Experts of a small language model: 80 bilinear neurons an expert.
Below are experts of layer 3 (counted from 0) of a mixture-of-experts language model. Rows are named router (the router's row for the expert), gate (a neuron's input weights, with its number), up (a neuron's input weights, with its number), down (a neuron's output weights, with its number) and show model dimensions 0-255. Each number is 128 + 24 x the weight over its row's rms, rounded and kept within 0 to 255.
Before each expert's rows: "comes before" lists some tokens at least twice as common just after its tokens as in all text; "gets" lists some tokens that make up at least twice as much of what it gets as of all text. This comes from a sample of Wikipedia text that the model never trained on. Tokens count by the router's weight.

# expert 63
comes before: " the", " ", " a", " his", " to", " this"
gets: " in", "s", "In", " —", " during", " at"
router [114  90 123 139 123 151 143 162 101 170 116 145 118 143 148  92 113 121 136 115 149 135 102 141  94 110 116 123 152 116 117 103 104 152 100  98 127 182 127 148 176 157 147 173 154  83 111 123  97 105 163 163 119 155 108 147 128 182 148 135 178  89 145 125 130 149 120 119 139 123 130 134 185 131 108  96 171 148  97 134 167 135 150 131 158  97 124 138 121 155 164 109  87 158 133 120 132  95 104 114 121 152 131 143 131  99 112 132 122 153 141 128 115 114 107 177 128 116 118 118 116 119 149 120  98 146 111 104 106 162 122 126  96 113 117  69 168  94 119 122 114 108 118 112 148 114 163 104 127  75 151 113  92 144 129 161 123 121 100 170 128 151  85  95 163 169 139  88 103 109 136 150 135 153 111 131 129 149 122 124 154 119 118 104 154 115 127 123 149 148 147 160 148 158  82 123 159 143 133 135 108 134 139 140 110 129 123 127 135 146  96  81 137 153 139 178 130 160 148 140 122 121 137 103 139  97 154 131 131 101 121 134 177  87  90 181 105  98 117 135 114 142 132 103 152 154 125 176 128  72  82 168 115 119 144 119]
gate0 [109 121 155 119 142 129 116 125 149  96 138 128 173 103 162 120 150 145 157 133 152  77 105 136 134 109 152  89 160 139 140 154 135 178 157 170 128  94 153 140  92 118 138 123 132  93  96 132 132 139 106 107  90 153  98 150 130 131 134 114 102 119 121 160 143 102  91 162 160  93 180  85 102 158 103 137 127 124 136 144 142 121 105 141 111 139 121 131 110 120 147 142  90  82 131 152 126 159 119 109  92 156 151 117  76 114 134 115 124 107 118 150 139  92 143 120 158 125 121 140 126  89 109 111 124 122  89 126 108 170  80 128 110 110  78 130 136 118 134 120 126 111 102 114 150 105 118 129 140 121 116 103 156 131 124  97  95 154  85 116 134 136 180 106 151 115  72 116 171  92 126 146 138 148 170 122  84 115 128  90  89 139 166 146 144 137  91 131 138 178 112 107 109  88 129 100 143 152 129 143 108 106  84 156 111 117 139  84 101  98 154  91  83 133 148 127 130  84 148 130 113 157 149 138 123 108 142 141 114 148 133 137 142 136 111 181 107 127 112 149 113 182 138  83  90  91 116 123 103 125 132 123 107 153 162 105]
up0 [107 119 148 122 136 135  79 123 136 114 124 169 173 123 154  89 147 107 147 127 107 113 108 115 157  83 143 106 148 128  92 131 152 161 139 175 137 117 173 138 117 108  91 154 149  92  88 114 113 122 131 127 129 138 174 145 155 133 136  83 120 103 137 161 131 130 111 157 168 129 157 112 105 130  85 130 135 131 129 129 131 108 121 138 113 114 146 155 101 131 134 137 121  89 108 148 126 197 138 130 122 130 103 124 111 130 147 155 111 126 135 168 147 130 166 147 122 179 124 124 112  94 149 121 138 102  73 138 140 168  57 119  88 118 107 117 145 102 184  93 105  93 114 133 126 127 126 124 175 149 125  92 151 134 114 115  76 143 116 101 169 120 170 158 162 121  86 102 135 119 141 110 143 122 166 102  93 142 111  92 116 118 151 128 153 148 120 103 108 140 120 134 101 113 141 113 116 157 107 156 101 117 114  85 113 140 124  95 109  52 144 116 132 152 159  92 139 112 168 155 116 146 163 123 125 128 132 158 160 161 118 143 115 106 115 155  95 123  96 179 166 156 134 133 114 119 104 106 109 121 115 124 109 146 152 121]
down0 [142 148 124 114 150 152 169 144  76 167 150  88 148 135  92 129 116 111 136 107 131 149 126 134 132 122 125 133 140 180 136 114 135 117 129 116 136 148 138 109 127 155 102 101 116 116 138 127 146 139 119 107 137 131 151 156 172 132 109 123 128 150 186 143 125 156 139 122  83 141  44  73 198 138 149 131 131 145 163 128 108 123 125 102 109 139  85 129 165 155 156 127 131 132 158  90  98 103 135 116 140 152  81 149 125 134 119 135 127 165 139 114 149 150 119 140  98 104 141 146 138 166 109 140  76 116 167 186 147 122 132 111 116 164 153 124 137 148 115 111 122 116 167 142 129 144 152 115 150  88 127 156 119 114 112 183 123  77 138 149 115 173 141 145 154 119 130 112 124 132 161 150  68 122 136 115 116 133 184 121 154 135 120 144  94 139 157 125 154 126 168 136 177 172 130 128 147 127 117  96 177 131 145 133 107 149  94 137 106 147 143  70 144 126 160 129 125 127 140 125  94 113 119 153 137 159 173 152 139  79 134 128 110  77 148 126 150 132 119 148 100 103 114 161 116 115 141 131 152  87 133 128 135 146 131 125]

# expert 29
comes before: " of", "%", "west", ".", " side", " to"
gets: " one", " north", " part", " south", " right", " left"
router [142  98 141 126 108 111 110 141  91 167 140 131 132  94 124 122 175 122 125 146 118 109  86 109 162  91 112 164 169 106 148  86  89 102 123  99 152 132 120 159 117 122 129 165 105 121 117 112 137 131 129 146 125 159 149 125 123 114 146  99 116 135 144  96 172 129 128 134 179 131 134 131 124 119 136 172 122  97 154  94 127 158 112  93 101 118 178 132  90 142  79  81 186  95 148 100 167 146  82 165 144 155 173 127 161 106 150 120 153 150 152 141 107 113 139 102  92  84  91 106 126 149 171 161 131 117 108  95 122 184 147 102 136 108 159 142 138 112 154 147 140 138  92 128 119 113 106 107  97 149 173 131  89 144 140 125 141 124 162 159 108 145  94 163 159 129 121  95 118 130  95 129 148  85 120 150 153 152 159  97 140 105 140 139  84 101 160 115 145 108 119 148 145 131 126 119 125 127 116 103 161  89 141 109 159 112 103 136 112 119 112 151 102 115 104 118 156  96 125 123 123 169 139 131 106 140 106 136  96 109  92 116 139 109 112 140 148 115 140  69 128 153 100 126 127 149 130 158  91 124 104 161 103 150 141 118]
gate0 [137 132  81  90  79 103 149 160 110 122 150 160 147 136 118 142 145 125 116 131 152 115 124 150 136 152 121 128 144 165 127 114 121  94  82 141 117 110  90 156 132 172 123 121 100 127 105 150 180 127 154 159 151 137 153 165 132 124 118  93 133 150 157 145 154 146 164 117 112 139 192 140 103 158 147 116  92 126 128 124  74 132 148 144 115 140 126 114 172  89 150 142 123 150 134  88 100 117 135 131 184 104 130 111 112 125 145 126 114 123 142 128 149 128 110 144 104 133 136 140 136 129 143 130 163  40 144 104 104 135 143 125 163 113 150 101 133 148 161 137 131 132 162  88 120 134 100  84 129 114  97  92 117 124 158 123 132 155 162 144 130 149 122 141  95 162 151 133 134 123 115 109 111 123 145 124 149 105 115 119 144 130 135 160  62 152 179  88 103  76 149  91 105  99 142 146 123 131 149  81 146 147 160 138 117 111 157  52 108 146 121 152 161 142 161 142 120 111 126  99 144 163 135 121 145  92 151 103 131 136  75 149 122 106 157 153 152 160 128 116 158 131 137 140 129 142 126 137 123  81 109 130 107 122 118 164]
up0 [156 110 172 130 119 141 155 126 115 143 151 109 171 108 136 101 165 153 135  45 121 102 123 122  82 129 103 171 138 122 123  98 161 109 148 141 125 113 155 141 150 148 124 161 138 111 176 153 132 100  82 130  99 143 138 139 104 128 124 119 157 121 143 112  98 136 157 140 136 149 127 121  93  70 134 159 107  89 136 130 100 156 164 128 132 139 127 165 128 143 118 114 183 140 155 140 129 124 129  72 122 134 137 100 135 132 129 122 141 144 155 118 118 105 185 123 131 120 139 135 123 116  82 141 194  97 125 148 138 117 103  99 118 124 123 111 118 132 158 148 105  54 166 166 100 125 120 107 172  92  98 117 119 128 129 120  96 187 133 142 144 119 169 140 103  95 105 114 141 138 138  94 142 166  82 122 155 129  97 107 152 128  98 107 123 163 110 138 136 120 124 159 113 128 159 118 157 120 158  95 113  89 129 106 117 124 113  91 125 139 140  97 170 127 150 151 137  99 151 156 144 135 138 161 144 146 136 116 155 138 127 157 105 148 141 150 123 135 185 129 161 150 139 137 159 105  91 132 117 130 115 109  66 129 150 128]
down0 [ 93 140 114 124 139 138 141 121 172 135 143 109 154 117 120 134 145 148 146 169  91 136 132 180 156  95 129 107 118 113 110  95 113 131 118 112 142 163  92 146 135 158 112 111 150 143 146 113 129 115 129 144 129 160 146 146 131 125  61  87 106 140 115 142 109 178 169 149 101 135 108 135 133 135 122 138 131 150 111 118 113 154 150 121 171 188 113 100 136 160 164 115 121 149 147  92 138 124 118 122 144 121 170 131 146 132 159 122 153 120 167 137  95 104 124 121 109 104 103 151 121 132 129 129  84 159 109 134 102 142  72  97 108 106 152 100 117  84  80 136 113 133 132 140 125 112 130 154 112 151 112 117 125 128 142 149 115 126 168 149 130 114 116 155 127 108 149 137 128  83  94  90 144 139 147 197 172 132 149 114 135  56 161 101 132 142 103 133 131 135 122 135 134 106 114  98 131 140 127 138 144 117 131 185  89 116 104 121 116 105 151 141 150  83 142  93 123 177 147 145 121 144 129 158  86 125 107 131  91 143  92 155 116  95 126 144 119 142 124 119 151 144 140 156 163 131 116 133  92  65 140  83 104 126 189  76]

# expert 49
comes before: " the", "0", "9", "8", "6", "7"
gets: " at", "4", "1", " for", "2", "3"
router [110 137 121 156 129 150 136 155 106 123 100 142 116 127 129 120 130 140 166 107 144 107 107 146 154  99 122 108  85 117 165 135 120  89 157 121 132 125 174 120  84 100 178 129 164 114 159 133 134 123  64 142 140 113 135  95 111 116  86 147 109 135 127 132 172 140 118 181 114  87 154 124 150 144  86 134 160 124 148 164 157 159 100 128 154 182 150 145  91 106 136 109 117 125 174 156 143 128  94 149 115 149 130 134 180 161  93 125 137 166 140 120 121 118 131 136 170 127 152 147 118 148 116  89 115 146 129 100 102 139 124 137 121 141 105 134 144 139 148  90 128 169 128 148 153  95 136 128 165 147 116 166 109 159 153 163 139 127 145 164  89 153 105 167 157 101 167 135 133  78 155 128 173 133 127 109 154 129 174 151 170  98 118 155 165  97 142 128 154 115 110  91 122  81 131 112 120 106 122 122 120 106 147  97 134 108 148 129 110 126 109 125 152 102 111 155 168 115 138 111 116 122 128 104 104 130 126 159 155 126 139 184 171  93 135 132 158 104 122 144 158  86 181 148 164 144 116 128 140 147 137 149 127 131 137 155]
gate0 [119 115 149 120 137 131 131 107 113 164 134  88  99 133 110 128  99 132 167 140 112 146 124 123 147 112 116 129 106 140  86 164 146 102 132 146 143 149 129 130 138 144 123 191 140 125 136 170 121  94 179 154 107 150 115 110  97 135 151  89 132 113 126 126 101 113 108 131 103 129  74 133 141 105 126 113 162 117 113 122 115 102 161 130 116 139 129  77  92 133 149 157 119 143 131 113 158  90 175 132 141 105 147 144 152 130 165 142 146 150 120 140  94 138 100 130 173 147 115 139 139 120 146 125 134 168 120 173 121  91 138 135 123 125 122 147 157 171 135 164 102  89  66 144 132 130 108 101 127 116 164 124 136 117 114 117  90 126  90 171 152  87 130  57 108 118 141  99 157 146 101 135 100 112 101 127 133 126 112 182  97 101 148 116 126 155 134 125 155 102 126 119 155 148  96 148 132 124 109 148 138 113 155 167 115 151  90 148 155 111 105  92 143 156 159 148 123 144 135 109 130 149 147 115 118 104 113 130 110  90 144 115  95 145  83 122 121 132 127  85  73 179 108 108  82  72 124 147 105  66 107 128 115  90 156 128]
up0 [131 145 127 101 140 159 109 130 128 155 130 104 129 138 119 151  86 132 113 101  98 149 137 171 108 111 146 155  82 164 100 129 120 132 115 140 155 122 125  86 134 142 111 150 185 171 127 119 128 113 137 161 119 110  81  97 101 127 105 151 155 176 123 156 115 115 111 116 117 146 134 116  95 159 135 154 134 136 132  97 117 104 156 114 113 125 125 120 116 131 160 159 157 133 118 173  84 119 163 164 140 138 157 156 179 121 118 132 176 182 115 108 111 145  85 154 142 128 164 120  99 142 149 108 109 153 160 142 140 108 124  97 140 110 126 115 113 156 131 104 126 147 118 171 154 120 128  90 158 144  92 155 126 151  96 140 124 113 107  89 154  83 124 118 102 131 125  90 108 125 140 153 118 115  86 112  82 147 133 218 143 178 129 156 143 147 145 107  80 122 139 102 114 157 109 118 114 122 125 133 144 157 126 191 146 128 162  88 138 116  93 135 180 133 110 123 144 136  95 132 119 120 120  92 101 162 154 125  99 156  81 105 111 125 162 134 139 118 146 107 145 106  91 140 123 132 118 147 123 135 154 100 142  98 132 107]
down0 [108 115 116 155 102 120 119 130 118 133 117  94  92 125  80  98 148 105  78 101 120 114 145 131 103 133 130  90 145 139  88  70 102  79 131 159 119 143 132 121 114 149 128 142 147 148 122 181 163 122 147 108 176 109 148 134 127 161  94 106 145 155 139 117 102 159 110 187 142 155 164  97 165 124 130 105  95 130 129 124  88 138 128 158 125 147  94 107 115 151  97 116 125 136 151 106 101 113 139 109  81 151 166 104 127 123 152 124  91 117 115 130 122 102 113 162 124 133 158  89 145 170 136 173 144  88 167 129 131 129  98 177 105 111 139 108 127 105 101  94 145 133  56 124 138 136  84 149 164 144  92 138 122 116 156 167 130 149 127 132 107 111 133 177 134 144 125 135 145 112 120 175 104  87 141 138 194 118 140 129 116 147 124 116 145 161 107 137 112 120 148 111 123 155 165 113 123 156 119 145 140 137 151 113  83 118 113 125  84  92 136 137 104 108  96 127 122 132  85 152 161 143 171 179 154 166 120 146 129 148 139 132 137 128 120 142 139 129 134  93  98 123 110 147 152 119 156 115 127 133 107 150 156 100 140 115]